From a checkpoint of a small mixture-of-experts model trained on Wikipedia: 591M tokens.
Below are experts of layer 2 (counted from 0) of a mixture-of-experts language model. Rows are named router (the router's row for the expert), down (a neuron's output weights, with its number) and show model dimensions 96-191. Each number is 128 + 32 x the weight over its row's rms, rounded and kept within 0 to 255. Numbers have three digits each.
After each expert's rows: a language model's description of what the expert responds to. This comes from a sample of Wikipedia text that the model never trained on.

# expert 30
router:134116126148119145111143164122093153191186156140158147119128174149141117120110135132112082096122167096153120092092156099141123137128159110174066113140129104109185118142114119153139127163128096209133190071104143125156130140069206138152159105095105130142114120154147114063118150114138078146
down0:155114114112158083162130083108154162137076149144184119118122128144157142113108083163116097093154107116083121093103050139165099155136127105141151082144163142102061166153141092062142126070159125100128108217111104105139083089165106131129135095120131128081154087130153172160102100096121209109
down1:137108134154113204166129083120191169104152066145111154149121103165086092140150119123066145091097178114116138108094146097090136091044145125156144139116103106111115143141087141083157144103109086132123104138138128120179145079131184112151118074146105115136081130137111118085085110129145136097
down2:097078151139100144100134102133154121110118164109104085168075124115139153113155182177144149139126167101137050176109183196161084128130102166146139164209205126198127117124176129126132129153097137144096173152128118049115145116111163116113131128155130128101085121080059089161116161104087142179
down3:178122115110145075150152068140109110162142131135181049171119097111148148123114061158079166164112156131120125156118098149146127106113092139149113126065092103122076113143112144050087137171128120109103133120165115122132145137103107147059130154122139135124202153130085133097163135126110083101
down4:143141090053095134175122103129089108151158067192192081126140100210128181126120084101127141157130123182214125176129113134141100102122137165125106071123141115115100151109121146181117130141096115153125145160111078091141131162150163125127122160134103085144152090114149137093135124133140166120
down5:103136127134165133076170104133092110170131175111188082127071169117170133119156119184152075115133204166122087171110191082093147191132116170116153148151111182236100121087169126116117114104140140146070177130104112115156123106151149114125106094156107111140149210072101109131169094182151107122
down6:104152149066125153146107126161131137114144092117166132137145103158129122089095145121133140203090105152172148123099046141151107104165111096106161138154170117124076130153094183064171120085120144168142155181142148153187113132192112163032170097145127115132098131063172172197075158086124152115
down7:099071151086132156117173108132175131115140095140091060109188200102162094089146109142149075156111131167175097182146162129116109103119094164124114150127165145179123185104177119060105129132116102110188147126104122076193154101135143086145099125162158164087090121107109107080152127131144113157
down8:207117137118113136160070122130153145121167169140187142189115102114134104116143166188093137095103164149089085057119105118136156083151148146144117085137173192147154120136150148119146166143121171159183122153113147150134094169063119176143120103154160133110107169089095116112138128166080117076
down9:113114128179139102140155102135139196142115106095100099112131189128094114117141154078113119165121173097109152135194094127129118172105109102147127147126188201091090140134105141079096134181091129189090096134122086175119109142107103095106172174096112203133153111145132120128096088123115134144
What it handles: Mid-row table pipes

# expert 39
router:089115153131092098150164162088106060126120132149143153073154060120153174107124175165117137126095127156104093121098147138062181129129023116095213136132084132109107146143094085122094089092141094153107171137161118176100144141139182111140132127136143114139146100150164152077091104143106112142
down0:092144105132126090133134100128086144117156159090160123141100117149093160155128134124111120109078151143111052165092149196118167099201120121148121127188139130119139150153079074088137157113118108165076151081079084079139128041142107137113049119108166118073115113153156120154153147142123104155
down1:059127120066116089124102103159141060186130189092146135123095140124150099139156151107119111140138100092159098137146130135051167165100187193092129168126142134084117104148130179157095169088154097126139104085148101171116099077115231143112125101157109156105099165149137132168086094130151135094
down2:109132147154097147123185197155101099052124152093149160102175149095094118173123131157110118090102129119154086024088078061131069174157134203136149118116110127125103126145114144150168051195109153134103135144116175169170085131077147090126118145161113106143101133123104122154128147059107121099
down3:135130130140145149158140116178061195155172128115136131175086158090087138181162097081108135155167160091093139099065175184122141123172123129123094143079096185168139140134118154148128138103082076068135145118142147195102086121154177041119102057167100095102154108144129062182144146121128128131
down4:166117109091120131154113142146141114195132238075140107192149077106129156066123066094179142126113170190120138089119136112171143162126169149153139154111124157119082182158112110126130129141174067116097112085203139161109107121186100102129137125107086165094165129116134134129131105115173138180
down5:211108128122088100122105115114108116109127155159116132118127144157076120163135133122075085100144103116161096185059102168151022131163147128072108073136109084107103139096128160147105142112135124125205175150130136115116145134137176242127134158106098121112121162154133129114092080113142191094
down6:122158127133066173131110196158107188075099124169087114109174186079152107106122136137148123111099104138114134134082079101121099159132224118139154105134159103158157114119130220132115104096149124091124115090108111174123135150161128145112139133155154129149126134143102162180150110110093105085
down7:126168160122178163156125197119108119111143109148139167109078174155093140131169133124164117136101102149141124189160155142201161187096132084141112142135111115087107118082097170146127166179133104182050135052129085121127136123109095152140161115144120136092078098103074123102130091118095118096
down8:180227135108089104097087142168136121138094136120096147136171099128143150192114133137152162104114175141105154106142131122115120168140159160134149137169141125175090066125134148116130122125063106156074123141103156142119135122156129130120097032155109090120132144128113149120116104131169119126
down9:086082131145122141116106078139107136149119157132157075117176107150125113142142083095088123123107109068197106134160116170159149141146114173132114161127164177149083080167099165120142161128127100124130110138076161103132169088123124155179123073159045161138213091099149118113114143090090115123
What it handles: Main past-tense verbs

# expert 44
router:146115098121123183166112137176113089097132082154134153110180138135127176140133099069145173136146070160210091160119112120100085143079159127139103104145127185191192121065130116176135116145089087144136198104166093104136135092132156105121152141131111123163091126182127187058124118080128093139
down1:129142144050126147106170115123104077138089171152145114155118097180089152127149146119149137104153129170163092150164113086143134133140124126067129108106107112090179148116166141094106111142150155112161107173083169215176157108135142101089135149134137136159128109160132143157095150100028096150
down2:099123144169141124100153102136108118123190059105116100071102098143088169154150156151101148136109093191068160161124127159153121152125121126134137179138098167120113119111110096116153209170111092152107146176054107161080184127139152148094146125159106134127099213111075119109127117102061169093
down3:093076104100154115116075141071137127161091109147152075135164146121126083164120132130163139099107124105134145104114112092097105072126089088040132144130160143081071170073076081097169141130136155149096176107146119137122152104129110143203137135139105123104088057106129162101105116153157130088
down4:149149138148123058093113135111080132144103165164170117187078128115142163129166108064179086137205131084119079169164155153159122133142104095110115099177176085117100087109148141127108110099096166116078170068095148176178141103182118074082163178135142116145115080102135152123139133159116161166
down5:117123141114128080157113162084108076141114157148124160148150153067183071114112218161148161105164140134165121165135119074108113075129115103180120092106154156171173164142115086136127120097096092096110130072124130087172131132131074141158117142062159117127077094180141142086130110097191105127
down6:163116123166173083099135081108140109027110148069125127114084131138067175144085110171190164093129135082141156166155115121099153130154086091093139183197064138115138121101107128134141161138139152123076144128105108136168157109067114135146160065136168133095128109160127112159163129171131130184
down7:088145120144133137170157089113130110105151069096100099101108084159132156097120078101156094109116129124109117112125103132128079158155116135115098208131112082134137157163072060085090149109048075156146145133147079082113134102190157160155134135117116162105113106147123129087145148093146131072
down8:104100113119063121096086171086163088176160109160096140137139180138155164116099174229099146149078179143143070142100141117128132166070146147104089154109124179178104117109102155100110153137146131116159067141121064155178181087158141105179119120143117089089109190156098135064087184075111088163
down9:121112128148105104165126158101126116085145082134148177156082135115115098095175116134142136136128164102199177182116054102119123110150109166116115105140136092128199085149136175140117101205156171094152098119136140146102156090146100119108145123120085122081116080179178180144135160133184116160
down10:107160194184130203144114110133135172165090119111118143130091132193139106125076147179195138115122134079097121126187068107156065149109068116111101122135183166127130185154057128162125130122065093139141161148121135159196201166183104177149117104125096137099115132128119120133099171137042120120
What it handles: Descriptive adjectives

# expert 16
router:159142141142142093187166120147099090201128110158102133129123132118113189129158096060115079097100086159090102077133122125085184168153078125056130157117132128186125160115077117109125120167149145119189133180096092134125103144095148101158123040154149045126105179141167111084151082158117170144
down0:169162150157103156143115150085062145144169073137114040027159063160161092154161094063124112134158122159099138165069121174143117134122104106188163087110097132111159080157104173150118126121099142105112148116147101115149130132137072095127155142132107146141072117121132162104122122120123092098
down1:138117141126116131124088124116104118150072045161070083153154122136139140090178068142101116083122083093165115079063143145114096184141148113099156156125128171120113168145140150157070159114113180140103127126145156105112101111106180115093145195121137148129081087172138106183110148084115140070
down2:130126160103195136111140060099061155177090124146149133097152091158138146139115128090164068176125120117096116110111184140086117130160140146108094131129104120097115160179087158109174176082123141079091114156108161165097109129116098140134091173134168152159121180175109150105138134194117152100
down3:109195112107159137115090085124151073125126145154145166193087114127150103159157097163161122166204118186110131161144073055119151120127113136132123151145124141132151171132141092149124090145140108119143146180084182125128077109108142140170113146172076070129048126146147113053095111125144143110
down4:098131121090119168130113161113131167141164071099170056156186169132056127184148118134148133178175117149141090134102122169120134124138157126168150140080119148156135210171131122067159082124101125169167144134102053090167107121113197056129099114118114129157142111133083144112076150148133138107
down5:076151085116147108124094170108128124167079162117120142096119128122115082185139120078190146113171094165113154052099076098145125138146129122130159159079127161157112091186079145122135123162161167124130087159173128152069180057085113101151100147125141168133094110134104164120163112151139126123
down6:130165077096119137078106108165157128124100130148124110154149127143150131134138103110141117127213145104224213113135128153141115215186097044138147131154182173129129151111142096138135086123147122144103170129169094169172070122072095140186149091146106099133143117095144105067190113101097137160
down7:125081140097117122089135159134126081110115188212122061124109103187123124135060194112142111083150143070152076117088093111123086095083102151118186145143110103059145105137148116133138178129125176147097166098139133125110151091103143204112108186126175128111079062142119152141142074057170092103
down8:123097104092116169052131144078142094157139169191089096154142118100174119140124115120114120117085060140144112118083164160068167140086126111159061127116067136147135148155153073122096169129155179167139090107105148124130123158089114136118085112119117099110135124123128176135143083104148141154
down9:139142172135117166156149115116157177125150072227145076141166041133118164128113108122099147219128080107155104126111152134097135149140098129140155076130153114146147133158162100077121132137158121150149144109109123114134027177153110115172149111114089123126171142130150081151144150151141104165
What it handles: Common head nouns

# expert 46
router:176155164154132135126091142085171097103159086158059127076119080073133138122112085106108082073142076085125032128128121119114168182185089074097131070136125127162187131097141129130114150166034183138146162109132125092145157148160061079091181122123139122114112073108149141191163115086109122154
down1:067114172134104122088169113117107133057210159127094105099134134109137120132094096116133115104151062122137122167103157087135086140098083133105148164126097148204109130092091110142113158101071112108182192122162161132136083152130115105157191173149154134165102131129062083146174123132156096130
down2:064120102154202156129184128132064105189142147089129107123132132117092122125136063088155105131123229094102128099141141115132130194117179078129122148114174131080124140105141188175112178121145092095134067100117083120142162108147131140155127152149098126081158145104142044090099113175073101093
down3:122146054127113142045088150088068122107086116153113159125152134089062121080133071148130099127147078165111162143084160090164133144127094172096138135137113091085141143099093106171068132106101166146115151161111118085103195096143101154156150127160105117113156119138179099118120158039158120141
down4:160159138125151120182171110154096104139116124135094146080130144067134167078138154092085102142086087115140109100241095130137169128097099126186127132154200103140175170121142195077062137111116180176110122084108084144129174128109126082136125094128193103116200131152116113109178097122130149161
down5:069148123131165119084145105163151167122182146127172148138065072112131161122077139160078172157138183119113135132159127109149132122111180142158120155103132108146189157163155127154167165135132112196191121089112152180100059082086114177091099103085118191106086114147202134112121131172151138158
down6:185143134127179135136209192132153125126153086139121130116100114129145183136124138170151113177096186081134092132083150138172101114140125141116137118120132151132158132158080157081122176152118138149109107109152116116141148106095100154107125119114160138102143061092125108171171105184135107178
down7:140126099132071124064130069134103139153123100103179182103095132128143127105161129109071093158174132138108115159141093168139142118160190148164089144147162147165128069141152186124139107095135121157137132089094141133126066081089139100114134073113185131139104107054143106135091136139114098124
down8:086155131165112129145096102145153105127146126124118171096111143198097141190062149167141090114151105130112090122110174113102167160094155124171166147141148136191149124159102114144121085143196127150159143141131097131087143145100095155110116109169099120188133122172099193202115134187068077073
down9:172126124106122096097089110117118163108128189150173163158081139092110128099073128077104101161136113141089115131166066119163113102131104186112139092150120148105162110133125091164214116125136201065051073175092126189122146152126199099156170114103137157116114189117162125127153138119122111133
down10:147054091150124093134129115202116083070114099109137124071144146179091116166135181134135161143127165147155120143112139165090107148174172129095132076136167102176134114086098138077098119130140147121179170168118098126170091195129111186130110180154124157119150146089147093173090083142138135097
What it handles: Pronouns and determiners

# expert 33
router:180133134180122081105090087160100124148169159077138178172091113167172115131093114165110174138159182129181135121127091165158075064074137174126081216111136107096107128159112132165095137146100144089064102137162137116111117125150083116080156104100147097136095119098123161136148086160135167179
down0:136125195115103079096149114161093125146145134086173175131129124124179124113133222112106144094100123119120132137185116135180078078131116137164138178148085141155111125121143088146110154174078108068140137152141151108130164111095166104130044150126133139141177151179179086098177099143083123139
down1:104111131211091119177167126115087172067203133161160151107156143123057147203113137172109172144153086160131041163137084097122200099096182170100138147145142148109086153119142144090088148137148099131151148127116152158144136116085113106178144119127128091122116102142104066142081117115212111113
down2:134151152109181116181179119161147117111069138120128168088122145136106090103106047119128145071149103171106122144149109104082073116122107172072111155202156090168115155154132188145157090142115138158144140151155180153101069138161135122141155126112097144154144105108136117146052099166143138089
down3:078180168120064131107180130112116150091125185066135070109187159076168178080105150105167129114099166121147050204109086163208124111082187083153136108137141102108171086122136098138119174108122086093130156133136166109126086173096155120096089135087115119133135154128085132169147114075153103074
down4:105067061113184172131113174057040160114169108115118144063197145170190089121132159139091186161119112118117138143125196125156113116083151175147162095134089096137113128171081102106086124153173142098137143211107103147088109135078140174130109133095130081163121115158173125178098122155116133134
down5:072115044073148120154087149125172113078171091102099144161157110110090135123126196125146110142140148129081155057165172104056142174121164130130131094129092156155177144128117110126137106147104146129136159138136079187086162114081176074096075129197146057167165151167112107168130072133137137137
down6:200112102112177149129105146194140127094100135136055126166154170116174162126119155197142167204105045147140116155151088178194124095116171117119129150055106123125158205115170121127136099120125128121096093118144089107117109152115084096115190109129147085163131140129140091102128103121176117160
down7:115151185131060169118158127097120141087106179142151159080154142160132120067162055105145113102207122184080114127168107058127115092133125131185143149104097140121106108141100143165145149151094153127133107072140130183124123171056138161135109114138071130105174121133108122136152181110156141122
down8:130151113127129128142152092143049147118127137122100157159131068130096113152136094134172122135140128117179116199171127090150162158101140124192138188136119128142080125074159083135112188113123108116134117142141134122106099133078179117086132090115109080047124136090129204119193113074103102163
down9:125168176163156060063071166178120138117103130173103158137100125109102073114111154096097159107115096089142116090122104102133124174085191195107163145139141080128146114086124082061161162135131141072142106186140073139113083151129140171113076200119128111118089086161127133125113117157118058128
What it handles: Initials and first names